Below are experts of layer 4 (counted from 0) of a mixture-of-experts language model. Rows are named router (the router's row for the expert), up (a neuron's input weights, with its number) and show model dimensions 0-191. Each number is 500 + 25 x the weight over its row's rms, rounded and kept within 0 to 999. Numbers have three digits each.
Before each expert's rows: a language model's description of what the expert responds to. This comes from a sample of Wikipedia text that the model never trained on.

# expert 21
Mid-word syllables. Inner syllables of words and names, often before ing, ed or ic, e.g. algor'ith'm, Pr'ith'vi, ephe'mer'al.
router:552475476529522494480485545531498515534516527455497504533510495532502501513487464508414517499527471464535515505523492511476538512477519487470488491477531479487458516486523513554492479502494520467473511519496511531525484498506463509480497505483490500507512513461485467513494499497517523498515531499468531486448484496523483457482498464464487557468541515513524508473497465472483485460479476516499531551525516492509480491534493543524482465509573471518507524520506455482472476517529503479506470478500475500496514490507503494471506489542511576509509520509519483500501468526455537518
up1:482539501518503515465476484472544512511477535495506461505515523537498501488496471499514517478543525516485510489447498471505451536494506485533491548467496514545470508517514527506508469523525495465543533526522504474523483521529459502459485533514472540510490502486501505486513508529492503438483505487494464481458501466469524501438475519490508450480504494544521527543534458534523478528468496477505543496489514534517475529532516525496519484485517516485502511488476506505508518468519500487469512454534505512465469469536508511537525530506495489491487487489487519492468533512496433556
up2:476533441516495492479463579484540510472529501499490522519484498464523499469489485503523501503498511492452518522486523501506479520515442495479465483536511552486520513506447514564499544512485516495523457510520512521534496484487466489479531506488501507450459500498551469515473523461492475453530505453507515519495508505490520473486495498487497483550539522488469493543492536470498503481523484473527490484480524459502495507504479476488517476527477426523495513484479503506531497532502491517513500513522502532528489481470497491551496505535499481481543453527467509508502526536524494500
up3:478495491510509533517492506486525527461528509495476497534459518527536505457501528466522491485456534516464532482463450508484473493474475500525504528486527478498498452482483503504487475482484523491518486498471491503500494556530521500556477501500495565513487474480484482522498495491500506505504482528554514445510512436507518498503485482544518469460497506522473513522469519518516561489465519490497532510495514496484477493489435469518484471488520491486530490520538488528524585500483487553509492497507503535492489484505491489524510518511525452543499492542517514525531533527492460500
up4:483485503488507491514502522483507496464502513494516498530486538525484547459479524481522489504541479500464478469524504496504502574471517514543439433506503495436491499509481546533513526449515523498523526506509490481525534520514517497478497492538474528531499501526494537514549519534520478497502497470496499509488473460498520488542487504506485467488500527523534484494460547439477513444453507472513536502507528468490478488492496518484506489479505532461534486487544519497483476514516527523489480494514476485498484440514482465511507524497488468473452521489513525522514522524482477456
up5:514495490536495491512514488486526508501461511512488489539481490487542514502513488499488491455501518444535496542457471531507496522487518514514478513485483486516463485541465548478485492540498532475494481524549510498495517517491534506521512483547514516510535537522521498526474501503508489455531514554510525523534521554505552511504498488524460539451510504528549472523471519475522519527538492503488523473509467485559499455499501467496531476505500486517538504453548455509516497523502507471503497454518478495473507501528459529507529508510501494451513515510531487493459523544486455509
up6:496492512489495503505505451504525543496471475508500529507493488471481554481484507507541510511510531530520430507495481512477535469537488555519513488506532455484486459498466502489552501528504517479493500512436508439465495514505483502521472496497513524482471517502505548503498479512488551455482448502492478483474506448517498511554486513491470477489512452509506500517487492486488507503503543459482498470520459482530466492481531492507493490550465503497481492468476524536503507502518505486526498473466494514534533497550486500522520500504490513465553463494492469456497469519501564506
up7:511489482529511488512510492515505487500535486468462427517546527493489483462524507486494497531494520528522546484500511480540504537477512514526485479486567516461521483532489507574519489482502494466511478478515545482493475486505479511518476551534507465514498488514480498520482467503559542496513519487483489482477504528463523520504468527508535482475493494486502498468516493476560472507517466537506458475482485493542485457562477532485496490532529504492500515534509500478516511467456515519518520472539490519487478440526498528506528525512496521496491477536542462517498482485517516505
up8:460510473468487492440491476502469503520489567514490504468471518471479492513495490529515463558479511505461518525542512487510492516502509516512460487477517498494490539510475479530476525509477544481480579497499458534446508485509484532479505505507511486523484464521497458473518506483528496481443514481454531481477463505479481472522475499496490491515485541544514481470521540494478481490514510508510497495527459537478510519536517478480524530504491532491489502475507487529480445493527494522464483472544538523474499491537523482508487527547515471517505523511518467469542515537492488498
up9:511517532507487464493490489485542492526502439502506501520468472485482525522538493532488508513500543511517518474503506515469522490457463516516538526502510519503477500424511509463538526512487529457496489530563512508445526507474502530499510506477518489543526504487524470515520491485444504482501533497506467498504515491422534526495484518519515519505498483545530537498500518522504498503506506455541516510485501496438479449546504512490489523505479516435527512498480516530470511522464497493499509510531509497490491513556542512490522487465511505502472470519524484515506490495456541464
up10:498523550502506531573504524519498486458516486536509522555508503485512481469555508488460505506476534499539477493492525472523514500527524485527474458482539534507493548484494527515532502530456485493535484513523511557514478478475472518481506490501512477503526533494481506478524500489489496487512507505521490469454521469499472521480497526497519480485495508482498477485513495513513467524480531523493474468538500491491508513517452540492465487498530553506527483551481521508497514480498529496508476569473526491483541494522521532491537520520542455446527482495504517464481460552502489532
up11:498499481493524510458450485535542521508489470497507503449496459483526500496456497497534564509469509490452548480483519481460550514509524492510455556480492522463452489479477520525461517503523465470469528495520522505471509492471441524478484490510478478469479489458508512536533481504498532513538492488481496467513444463505508539476484507496489482518512482494509529480487510495530522491506562482568480474483497511536493476535527518460452497548487513492484521523463530522524508502522496484491482524525496505486496470487506507514471504490527517472511516487499482497491535527483520504
up12:500540525534503479482431518444502518479551496470505508477493497551518517503531475476498495509508487536477484494455515491534512525488522468522471505465483460446467463539516482495499526505522460479490531507496531495519508508497509466478529535484506510552472499498500458521488530550490499484477547493486480448511473520513471478508473457539499466494460541508492524505500523493495499513536506487464484459438479497513511459524498532472516461532469497518454475503530548479498489522493513499498477528497501460490516517507491515527516520501480487479504484520452493449467502486509497482
up13:488533482522535456498501462505529493469523484542466538505507522513522503497472507523481491495501461470454495521498463486493435492519486466521434508498506513506524495506490475490480527449476506479487502472480459506492522500496486494488477488515539447463482486486512478472493486513499484518496515455523519466518492544479482461502482476526518481461490444516464479516468520442533490507510467508484502491469559484481504486463478475483490440494529466468531472501525523512484448543514512486530515465483474477489528514504468493477469510472529491524498527535488503498476496455465517480
up14:495516523525496524550503480480508543510527443522496522473468514490517541508451469513489480434525522493496511503493470477526492532506492483526466470536488468489516496509500526480487474497520551469527499520491530478504522510492453516503490543499501500479468505467500513495507424528487533523471516488505525505522506528512497478527486506528526466477461504507519537512523441459489538507519555517513535506524490500509509517469497528473465487532461490475489479503485533484536479496485449447502526512519473538479480476540500534507504486532486472479500510546547534496490497470530492481
up15:497484493500550497496485511492501504518505487485530539505484494454504507496505493526502509485454471504474524454475494491513460485525479463516489501487535520534503487477486488549526451495504519492495517470559529508502434488480498531491479506523453514510484485487495450519502496508491477503475493555487514476492484462517516512543507554514485512469454475513447467522488503509501490480449546522494491497466508504475488522502474506506475510556512489509541488487493514537521538470433537493524489517505522503499518461510473473474496509521515410448502477498507538495477481511537487515
up16:467495464486483468522513488543484530505487514516469488539438536480472520514537490517504494486511489512506503481457482462478479522494487522505506489516518525497448506501444494565498507495502494496522517475462490535507453493467445555486525527520537511449495490479500500536545468485507537499499464508460461485541499525518530485524491499533499491450520472498483490492453478503467507548533521549482502487492499529478507507515515469487513478455493526520495453499487513483476487475510467478528497545497473485535511466508465513534482532510503482550517477500499516451483489480504513478
up17:499507516500512481482503557519485520531517472494492481528459458505458555475475498499497487485515491515534519487451500475531470507516527504514483564466513512517457497490527499523425498517529503479519513505493537486480488504482491521507461513534506530520490506549480523508538462530534542515459543539519512473498469507503496506508494493507469473469497497482464505462491502575479468540518500496468506504514482514545509515530553499471494510521496537474506504517484518552496522525485499507528500538483464502509476472515492501500482523473460498495530475489512512464496524521518441451
up18:517496466475528472505526477501500476506491489502482533476478530483551483520478484451486503517437531507468466491496472469498498501485440456512474492537505515488488529491466544509546494463539522502515491501474440487462491514501525549475476514487503537475484507466525514547497512464495525515523479459458502466477535464443486515478489528500504486437503491517502516513492510485519492521476513509533544509497517524481499475538501530499472489476514474468467478493458531527562493502552491524548490553492499494483476513523511519495483494514526472519524482508498510523503505502460500501
up19:506520525562514492520511537482505502476468529521492496450480497525500510519485479519457459498510500454489515527498480512517504464459547518490446505495506503494479531493492522500461499511539443462528513501500511487501514443479492520494513531513531474514487471551508546497501509464488486503492514558454517506537483456545565516502486487508481521485452489478484512493490503547478468481520536515485525500499507499514500478474509530501514466463475536493484480467470517441486489423458485516521485521464488492503494493523498521470461514536454470477507491494492496505502499482494514522
up20:518520502492523490516513480520529475470498510509472531490517538522542507526534499543529506552508474501504539484546495494490479533475483476500492490502529501481515497508484517539496520477450526480485545492493498490478460493490499530490537497520501453479529527497522495528495496490529485490528511452519486505493533491551488459506487489514497459485490510500503516529470540496533509494502490468491483479489515520446488458532504548504497418548559471534479518512470551546515440469528539555517498522505489483473517457530532508478515505506503508511503489520482492500461502551513512509
up21:512502497451530524517525517478498499541522485482491479536501497464507524468485482530459487505486472525514517528510552456483473499494463530523457569512527487487484502489472473510495461532476526496501495513547498519507499493506488476494509510522555525532494462484504553541514517456495427514442509524526507523513459473515510494528499536498520496521485509477485506470515524540499517488499516539468483449486571463494501501499508522505484487473498484513506545497482539531477507517513472514499519492491489493489480493501533511473539521532513483464524507531441465492508478495508503550
up22:503514479455487505475520488491503499535488441487499478531486474479492504501497460538471506483472491499459527502489485456474495502453480510478485474480502500446468454500492502507506459508527490463495530491546509502446500478531519509495494486525517494520489487458533505506525493481477497455511546566525519499464444513457505455518479524501495480509524483493464500487502481511543494518478546483485535442495498540491518488563489464512445477512530497481482521488519508531530511511499513557502490499482514561476469495521510515497526533477494515454513487522533496527523518469502517510
up23:506505503527470538542488493499480469485568527522499522532480496491500467477517522531514494486500494492473480525523559494490485497511514482498506518480522548539499536459482531463530514495513483492548476446463500502494505499518531461535470462519509487470510490463500510491495494470500423505496506516482478544461470461455496486522483531500536492527475499480491504525496498529512494475514448497483555482505446456467518491497472489493495529494488506500506541549492497501518490491532525469511537507496512532474484493485484546509484480526417454491490480511527488487486491489491531497
up24:440466491476501489474489446516491490512507482498471535491446491519489529476510513463507484513509522506518504482492496495449506503506506519494498477460540494518486514528503514521485496528527509486506499530491500481499524497453524493517483535519498521494504556478483500499541517512496487452457483506492476502491492454529498443483489534533444474465494481498528519499514491522521493503476503449507495468535551560465527494500458513493480496546546519526510480473499463490481492497551544490507505477512466550472512470506496512516537495524515518453532497478575528523529483511518458492
up25:509471502488504510497491448446500514496512492463510453500501469496506530464551505481526529488484518502479470523501490488479495536464495491502491499468527531496544512499485487560538516485520507479520499518552527437533549487441471484545525507546536499506490460524500519522489527473467505474479499485463496497531533521514469498490507508521467466486493494512504520514439499486493528505531484495446463485541532508492536452511510507490506498516488510543538466477475501525478479503473523527518512477494512507518506533521488480455497511480548527475529503529514529500459540519461497511
up26:443479494508508497524466498530460453525461479486556503515467507483536489450551524537505488485481511464523530513477507469445540517509469537533470462506499511524490477494533508461523503504488512500512498497481495460505479525474486466488480501498521535500472525471551489489516503475484467475506487486453526498485536470495497497487498505509500442462487517479534474496505513481541482523494507473513462505522494517527550482483554457496496524509506503482505474490478501523548520486511539501518510516479474541425455498490463530523477489511476476498521512496495542503529525533481492513
up27:484493474509504452494511470488494506478512478533496524453484520511510526490568535483528516465500490467457480534508528498498500525504483520454481537445503526500496502514497491511501481570540551496526515529496504473481505492479477473503472499536526515518522500510497493473497502550503481510508519520481467528519466463483458516508480500496469508507535496510516490490460531515530557552504528490496553484506501521494480448487481499497503446510481514449534431553504473490487515531552508484494515521470494509477461463520510531465507497540513496494474486517496476519483518493502514536
up28:492550496467507488500493475495526478523480516495515485504453485474505503482542499505529529498424525552516501514482515515493471512509507537501486515504533503457508527507484480507514535522489527466484456524451494546485486524515510504432507499521490495497526549477521499503494479502513482518471517530488533501498476454505538515514485474493468474499464461489526459525459542530486496449512529556441482508539473484474514514534489553500488512526486489476485505510526464495467520524507508493513523510517540503473471472495498479512476490509469509486498494522489483481529540560454472526
up29:504510530498534506502499532518497501482554514523506465483518501496489488487495515491508529478484503502438499500453457486472491548499473509517516462514529496506543508469561517469465547543482525495481473462508516488484492532492515498526473483481501427485461521527504494443496530454472497520509450506475544487460530459475536500490481538536526497493512530502527495518554521499509508525496523452504510534478491476450457497501540500535519491499537475510489451503467532513475499480499488485502502496534492517493502493512557518486500509502517495512499488518513436508502504542523520509
up30:501523467529526545543526451514501515464494451535501508494532498540514478495470511516520478506475515477501538509499482495504502520551493492518519571548502519474527452518527494514440519573480508475476490484492516534457506471498534553503506505511491479499509494534511480526557534521528497496523464506512509481481498501466510535486478536508538496519524501509512492479485500469483535519483532491487517490477488506483482509511505491511520513541509504497453511527509529534475492517500496503508485494421520488516475532544495507510467493478511500452483448504473466472485509552517489468
up31:539475494494509516507478509496489492536543518506491513532521473466519507520519539493502510445509531531492494506494489479540529492466454495507495515505507548513470505487488479486523519516526500492523480451513541475509454528490524460483503531508546570521495487531496505486523529519490477501533479452509500488484511437484486473499472514509474487461485517547510468546513532513510517468430470506478483473467501483456533520490464479451473450481504482479456467540455514499452528466524522496505510495480501526471483494488524511520492491490471501504499505532495535508476462486516492524
up32:487510436486509511471528492554496511461496514541468488517515514471538525465462488487522525493500524494508486487492484468452502536504458476479441477507488465534482535468490475490447469475503515488498492514477510446495511491477463506510507476504534515489497461496483506480550465470478522504499479506471564572502440478520469489507485471515483483509489523521515520498491479474514502517510474498520511519512542480503496494518438497513517450530561493503519491514499489498481504484502506507450506526522524535496522498516542521487491505468500520482503531522510440493500555492524522509
up33:501482543497494488501477526531499499504528485502540512464489499484488479488502515509508484456519477496486466519494538489489481487492442534501473523495523504495483522468500483526510506534517514466493477522462493471488500530506464550491490501531494507474504462479512529507485478500501485493505527470503425447499467518489498464516481486545520474544472525524513521481500501490497518521507564536435532513454503470551487531527462486474477478537534457520499491527517513523471498527554480479459471554515508467499515464506550533506496521525519505482472512470507472512505453506495482535
up34:510510550490506502492485499521508493480531542487533425485455496539480516467474524539522444494496474518489510499461479490503462536530485496543492513503467520508506454484478495547535521513548468497543485502494471495467506517455517519486536496515505468530526516535509513474477490488491515468496479499467470448539460487504511500535469500507503473501526496519517438479451494531534486501485449474481467491519448514468516518491500515493488534510499541492487516475470503498520500500520552500507508503538481497536468486467485490545519509561521485505514493531487509457517481505502500506
up35:484506479461507510475513534482516489479490513505488504483409505513483465515464480493461483481465539471445479512493485459509514477481512565503446541517488540457474468477499493528524491467465521504476485505457553472470496509530508514480472483547535475488495519463450531496489531505513503504492511490494508508504498498470507476523463524514480469489504476504488490493501502495524532499479496497537469487513549512482480481467499473516505460503469476486501458506508540459462472503505468507508525509525560462505485509561465489492530524527521495512509512494497508509476514484528534454
up36:462548504519505516462459492477503471532515533474494482499478563514469453513489485503517492509497489551474520532515509502481493477472549475562476539521557514508479487532517487532487528480486495465486518489532492473500491529505477522435552487495547526490505525485474526499497469508481512495471524488518495470502528490482515469464489514504495492487500522501477539491511515524530492481512515482468544527502538466461493458521495478495502500513501488511473491478511494549508460491531550482547532472509476492457486441512476489464457515505505487485497530544496455484496467511513515513
up37:492493548483493460519495507526471497531479494474495503509501518483518490443573509494489485536559510534510527453460516499488509552511506504487469499476552485502502535518502482521521528527511483470527494530523455548541501487455438508487538526508504510510503500490516466512525459463547510466522532506462455522467494510512471488515485480519516499439483509491558482467505491490519453495503483498508463444499476472462476502485501512502503514515476477463506504538486508478483475453507496487491510527493518529479467524509519523489500494497484524500524492500544541513502527512479472520
up38:470481535515516491468491484472508530497487519517525513503512495439547506466474512439495492462459526528497483515509467492477499484483546498536495502488474517475489536535491484479495496435422525467535508450502488510477554490508508524510519499527537516514466495506488463465525485520523465463487508525467495519522505509444508469533480501571504483529475446495515545506540511520466492480499532516521514498500501496478489505528508489487499474487499528522521500538496505490504486463488496492527513509475535502500498426540505492511493519516489540502539502501467474479506517523534505471
up39:440538514520508499507517488524465501494482504528500484444527508520509515492579523544482504526495496478463514494497563530542514504510508524499456493525481490525491501492533500473474553468486474505479521525478464456481475509496483479470521502507509515505556521507510535492499504507513504459508515501516557523520491466461488511465477515520491495460473479524496519483495505508521509529529504461524555471529502521506541510530506509472512484483525491468489489507467516472449505480492557502510530536513490451478497462511520493505515482522494448516525516481520485555514502555488468517
up40:480474444514514498469519513507479486531512526470454556525452545485479497474545475479492494498534493504501477526540498514490540519521456517530478484544511511504491488505501537508519504514521513506517542497455510488491514524467489533469474487517470439501494495499504487474500500531470482501493495496503502474482464520484517520496490493521512472467497492462532445490500509477550526516535471490513511460544477518500474544472477485491535457514496500467515491476511461503491536528442491546445483516532518523497502488515490553518502537509503503481560513497563509476507522515487515526
up41:501480480474511464508508503472501503474502514487487531468472530449486514488482525512532500502491507494510446490471465502466471469508466422457508492502537501539513521438521509490536487487476513472491498492508506492519500504480535520495573499490518509475511469517543462509533520508522521489530495486503514507518551487517511527470494517528545488523497473547519485447530497534487521522472521492525495491518506470485513539498483469510540498497486503465506514494534452509498517436491509539455462486537532519500475532499497530523491516545484482500488494516541466534517511532557489492
up42:520475516512526486489492539501494503512509460461531493481488438467545512479449505491531496482460502511500508506486466468503480508488480460464500456518510509541499447469489489519496527468520469491509474544493474497483511533438508507497481483493559515484496453440513496548471487530501531485480478505503468518486484533511486502511472471495533518481513452492474534493465483499477461522472483495446487485482447479528547473517447496513522529462523482513488518514485520504536519481506498470497507497530496566481530466489504526504497527501492523484487491508532483518529482529482515531
up43:502487465541521484439522511517527515547549504537499481470485493479472461521508482535523507476423528458501479546520505488492515508487491531483469554524515498475505486488495500503509496482500502456481472469462471536492503493503514524507516518483526497475467461453506506501491509510501459530522479470468496515523484518551494516529480514501487474504510520485493489469519539556485521520509500504527505511497516528500507493525499483501529431492510469490540479551523510523530525545523532485546539512464557483470484486504479459483502508541520519510484493550480515517518499537490511516
up44:440530472477509490521473503543507507482535529509474488508487524498515487507537513548495484526501507515515496521521504476517547548488510479515454512481529534461468452475529511533466486477465500495516489538493486476483467437518512485509519510474530442497513517495484522511525505499530451541520449548484503556505493451539524492524472512501512479489506510520484496478474511482531503527505519506477503500550546460527500468503496510484506478504532502521499496497526511515511451458499487493502513537456528487488502486506508482508502515502546464430532510509490518485455460517483528486
up45:489527453450494477548485494496521471512511491473446483517489525478500487463513492477460516560490543542491488508486543497497500516490479475570486535495510484522453528502449491497533468519467494478517550506494483485498521516498516539516500514508524477503445526507474492482525511492518508518513518509534455452525489483498501482501483486514509451444464510478483509527507492502482513556455485444496496490491512524484486518493462514494507446538459495505509487497532485532494532487484519495489475516513492520494520498497482519545494497485506510506467484516490513427440497467505526518
up46:507517518531492475563514464482513539509476461515551486511491512483455502484567485489533522510523524482485522493497493503505448460515498517498515519512482465463520481526528512514541478496495467483471511493526498507512505546466488488531513506554509490512493504474491507453482523499499478481539496509456451492485531497476488549496499504516530512506462482497495474554513496493506484514471471467490443478529474488517486491495511517458467510487537529495492553494532494532490499506503546530497484502497514508449461454526529514466523501533484493469536479514522483491443564493520490487
up47:524556506510506533556485568449476521488488497528526472489513521516495506532493510520478497483483499547488479476489529504531478503463527531499462498513490454502515468507490534512497511533547474461492510525537501503542459525465557493436515473499505498480490513530512512505472507502503481495531505540497496474499463462510512506531485547532494494470520507477484526507475517521474494498486482531508510502521513527542514502489504493462495460506527531478474488518496543523501533474471461506484475494551467509499505483541562540481508555533458472485512499489501481467495500496504549498
up48:511497466559514476505538495494532527502497484546499478511515520516462484487515478534492543439518508489450456497482511504481505512458523489496512466493531496476500461464497458512506499545521502461476504496506509505451494491517522487518516515505515524497501475475494491492496514463466526473505512477474470512480518519483524481500495502513467508480514502503487476549488490478480521558478534462530470509484481515504524447470569559467476517460502514470477471521519511533506453476474557491486509468487499496475475502556490472447497486488482516523536448524489493490522494485521485470
up49:509520542475502483481497423496523482549485493479515508514506503479512538513543513483461497513493531500508529483497503459526498535499497524552502487526564467504499494493511506504511532487488493477540510496468459522492483477487492495475557516496525483443478477486509523450506491483529541479484493512493518486525486512490520522526492512516526480513432473486551498499506564491485496537528528505497494471508497488512548490540488515475494547506499510496543488484502496530509464524460513510499511557552543516490491453499470516478493506516508461500450488506499531512483481456527488550
up50:475527532506484503469524507508526479470504492507470511504461528518483543466512437495493470567521496506516519491486487494499463472478487497486499539462493546477522499511484507525507483483539507498507489512510491536494546503486482495493484545547525470528452486479539549536540499494500483480488490490527487529537488485511503463557485462508502477487469509487480524482490537511511533511469528503499452485526483466477532471511547501474458504539486477481487511527477542531506518498501489491515511541521492458454475479508503471492478530490480451506505455492513504543499517485467445548
up51:482482518485504471489518469499480501541502514459484496529476463465577522519534501519515520473511462533513482553531447474497491501504524493505470506470497522477479538481526483520486520483502486482526491499490493516495468523530543505533531503505507495512498472477516516509471508474467501481534549473473507497465493520542481452511475480512464496507495509483513522450504512526511502545471465478463531514535479495505505535484484501479492488520463524499503483477489508484541484533524457549514513552509473450526503514553525457469536538484497521498490510477532522525518499540555469489
up52:523537509452494505512502541519509507486552462498494490465472548490527485474526488520503482502517492503506535499464524525505526519447498524534480499511518532479484486475471484544543501509495492486500514479571456509505498535488502500536492490522500523540516506494490501534501439487502503519504513526516488460498448472453482471532503526512485490446485521501537488504451553496512492475508504498469471474491482507540496497534471469527484485517491537487480494462490498533496499494469524534517526549511486517509511463520517488560450524473502495524545508493522489507497529537568505479
up53:466496458525486541508494551526523519469534478526487523496460470507556528499527465453521492496533518490436504486483524514487490530530502483503525519491506533505525471522492507509503527479527493518524472515504482466451533494512461510500476490501507505460449508533468491494489474516534500513515472500502505531556457473521513475516492484514489523459516470516525542520498506488488550471477503488488491502498469473495502477439529468484557502522477504487464473510493475474504487462527517494510514473504474539496488493535537498484498512520509448528507470525511511502557494475570485523
up54:494522444482493521509502476466501472496503516508542522511488501498543506472501502479549464485482521509479554485531502523516477496494488537494468536469502477542425527467486485500530501500479503479523506494540503483474475515491481500480477496527475494538460453508494452507478487507485516510523497507501472525502513520488489455498476481544511508540486511524477494490514521495541465505502516422496510502513514519518506470515498498484479446503527509505470531500486561506483476553534468533524493482554471510459528485525527469465509511552504506566517486501515528464534514523483513502
up55:521535446540525513503504501495485508464474499495514484542496513513503511501488510474530538465539524511495494498507441498504510518514471470481484554521486515444492510466485530479488481506482469472525513527505520487472517513476499533531538480493519501527489500510497534528490526548478471473486475517436464540508520516542474535492468520514506506466478490511543515515486496505518517499491491472490530512495509517542500496490467497535520457520500539545500514494577510518478478505506527494513490479496481517474476517488485560496456517497489553499469455523446473533455511510486458471
up56:478518488493510480461469493500525509485475465505489473498463514516496529480473508500483525543488446502513529503450477470489487531504526481490463502484565480536502543451509523536522537503539522498509509553506487482504536501486545530480481490486525470494479520494442521455492505472507488542469507491493482519474507504501486563516488544507534469434501493514472527520503500496507498528477472474496518466475449509524496561470471501475493492476486475513557483529464503512481503511513464525498522487478485569516473481501478479491544509496523518458493495514514518512495481496513503529
up57:505538535518519488487502506538466521490499487484489479545495524483512484495521525483533542502506534513512504476493486503503538556494457501541471481522478508508550484506490488498481527495495500487540485477467495518482491540490482486544509512469507509486496482506485522552518488532501502511497448523529463519478521439477498503494497555500515513491478450486529492502538548490496499538492525469439504494514524449516501443510530533521534475550502472480509443483492496503497541525516485533478505490449483487495483482497499483474529451482538481490515545515514480453487541534496509465
up58:477502483503484493482522444517527512505507509477489468482473524464567473512494514516482485510503500486462481517509458504477519506485490498502455539487509473539456501489525460559553482502500501501483481489495481510505488483498463567521489483450537485514452467508521477501518503477481489473517507492456552493553520522506490511489456523524499476474516478571502515495493482480497481486490465519504499488537513448480518513520477468471537496524501457521516524458489535517467491475507490565490473496475504517502503497552499498476474524507483507447496523527501534492450495518512520485
up59:492527552529501517558506469485531453513505497506452474492484502504527476464467504500520546482493506492493496497529448477503480527499475487557478534542499503484529517505498500498529535484451525521503531539453518483472457478488474534446497492556520501515497526502527516478504524526511543506425512496482501502480507504472472498502480454522485474514496487515536480521510467447470521501506476483505509522539496473486518481481498530500517497549490466484500446468483512454488519432511496503530521514495520487483516465529520500527486513479524501523497499502531515499504548522469515500
up60:526486499464507527484511443532494517543501512507494510503527482503509536481510515471491448525530510513523487514510462519501528509539520528490520470564487498516495504482488552494495538537547513498507517486500504532466529502530511495515516525497503527466506507518511498514497514448467482477501495482472516512512470487445494548530478535524493479508513463552512480468467496524502489493527556494507552477518524487480510460502490509460459492500485500519529477454499504555515510518504505530509472535470459486529506518541498503470528495543489513486468485542490453526556491451516495541
up61:488489476497500535476488512495484507524512562522523495516477534522495496512516496513486528527524486485495538527512502529520483438502496494499453467465499511538476510464504486488491490488478519471533533496525502506499538538512517536498463504517456484479481505483493539459469505462494438549470545482504502463490506562492492475490468490526514523497488493465515523529498518495537520474534543521465491471469466473506489476497526500501509512510507518475519494550531496472500479501537509507525488467487454481487534506532550487487540525514556468510548478529475442518512537493513532482
up62:530517502505512477502548542564486543466474547523501503458454524461528532518507536523510469532534513480472539489498527494487472471490469514499463495491484482463543519491499507519534521476518498468480531540494458509524490529467486506480488517477525530500539489486526481479463516486523495509480492482497531497438490455543514507529482483482514467533470489529490495471465460508520480486511571514525471528524470506506533498496503515478497494520452518518508510506512502484480479486538542507519476448526508524482545492516473519483478515494479487509495526513499475509514499514464501561
up63:490541498488526482482539549485522525514465493440483505486483509500537461491532505474501493475492488488522490531473491504500514540489542510495487499519520504511500529555492473529493535474465490452510508518538476515523500487454493497485539500498498525520524487519504507490464497454510505449517508523467500499482492507489465521479468485525492503526472484512467518491507540523506465506495496449558461473535515462477488434512477499442501467506545484509501510521497489512518445495559508527482531477490518500482484472520499500492557510548465544480483506523515523490538475503455474523
up64:497508530485537447505511528503501492483459481524502521498495481508514491501451487474497478508504504534487483485515489479516509483503532511465475460488499444446464476514494511496470525504467486474499551543527529542515480497451514526461551509501535520465499509479522487530500480483535531496508498490490490524447506495483499491555472483525476498493504511503495490518499512476470524494515515505509557484522502472529498504472433491467534480486481506531492537489454492491484490488503525492484480461507555525502534474556524498429540519498473559477518472489498506513513512550509507540
up65:468526480456516534512470497478497477534505539525525484505546491472464544522482539517497476524542512554498519513497483509518480523508510534535481477537521500455492475451502486512509474570468505475496511502488497506505520515492453528496506485508498493450459530473509459487564542476506456560462491512504492551502457509514468515493474478481529474487522512513524508488541494549488483444488511511500493518448476491522493505497473538500483478491525534494481544533492500527483492473532534519499484519477509484506506497461524467525522531530504497499509529516512497491476521536499508504
up66:497497535494519480549505518545492495490437491499474488475465481510482525498567455513468555490463501471505502537513470501520533485471489533482474497515481511487512474498489493475525514481519494507558497456516512524458518485504480483522510536479562520527524475532494529489483480504473519521512492537449489465492497471525514523481488551512479532470481504480506509522463554452502509524506535485511446483495539499541532484515519503475473498528480468471500514478492504457497518488504518511499477532503516498449532488518496511497537518524522489485565488512503545520495515538522504518
up67:509504541484507520499491507521538556541485466493503510464521488498505477487501533469477474487505463508512490506503461505442504512487505499518473475488500496531468476508481499496545541528531522491503478513450548532463474503479523500524497509505505504477533503501479514515532477470520538462492508515510487509446493506509520516529465553495498493495535483523584530464499497501529528465523484517452497512507479511526487486490518504445475477477514495515518495567517490490512473494529500505522498526524532566488455489536534512521507509473523551464505506520528506455532490491540515462
up68:492505476453495511512504472524510477529514508517492517527498498502498564452532470488509492531529501503487506483493515490494448505466480514507520482506480536502497511500518520522545478495534484496519532503485510478447519489510510516505510510524534533475509489511520491509503525500445492495514504498492474510520460504483516487517495521512512455514504539516536510552556537496499513510576511458453515466491457496431527516512505527445489486522513501484474471548431478489496487482437555537505508504497480492472454524466513501498505478496510489513483452500476553534485513485514514515
up69:504489547531503471512463498516493500486492562533541485491522502472482503470502524492529540461543521490507506543507503526454429481498536490479494520483528478532515477516510470509531489473541494488461495510478507492505454513444512534533454491524505508486498520527506489498517539463503461524480470536490479522486497479524499494472484504527482448478464471457527463493454538517465491495525473483529553506555492507498518495498506508486482482518489464479502504513466518513518468519519504486540475499468477495454475510519529500514486521474478512536529443487495501525519496532486522526
up70:485516476489487524510511521500505509516491475499499497514465496542503479483499509520502554551519433519468527509509462469473475487461522489525445546488538485516507472476504428525493515513485489495498494510513500487477445528471480521530467486497570513487559503502500541475509495512484485503525500461492511511503492516456499524471479511508465508498519503486528485479476490519524533482499480536450518483508530520510525450483501475502521530540498474503552506519489511504496491489503503531551543511552494533495499486476514521520502504494447469460485486530527563538492512523486518475
up71:467497516514486506494494495499498550573474515500503510508514491509524530480520474456505488503495483509498518497510538498478475490474542509523499548499525493521527497469504490509476516518521499479490495517481503539483518512482476498527533520543494573521523531441479525513531505524466503501554495552497482491500480445479461443513490469522477446482488511519509521532507515495536539519482490455502460565495492486473512505521465527473497454507494507530517520487499486521505506534525529498487469451539494495488493536535550439461512517462503503475502525531501485504502533509499493520
up72:504540460529520463471512504522525504501508465513508494479510527512505525515486511498503519494543476480519489482481479499490486485499524475522494461492539514483506480513486528498525517476487470477486471562493522458550521512508524485520502497520543503510506496501466522512506526516539474452512513490528451526513527488461519503504495467517518502500459444550441523492474490474495481473527464513467486471510538502441489451453518518520501485498499495445469467531504477506483537483534530534518485458460496478510489533537488476513491552531553534484512500508553514530511525494491502486
up73:518523512552514514539490518476487530489535490535530509506481473514513532505497501508492495467485559490508518482491510496488481470454500479473496504482512486480484517505510491482549519523489493465476487467538482546505471478474486482535482479527509515500486471463503496531525523523521475477485523569532528550508518464490494513513496508528434505481502476518541504486524536510475522489504527503504498473483487498442519507565527511497482439485488508493478520543537518560505461532512524494487468527523490493459508504475454518496442485511514466497526451509499471493539488543514484494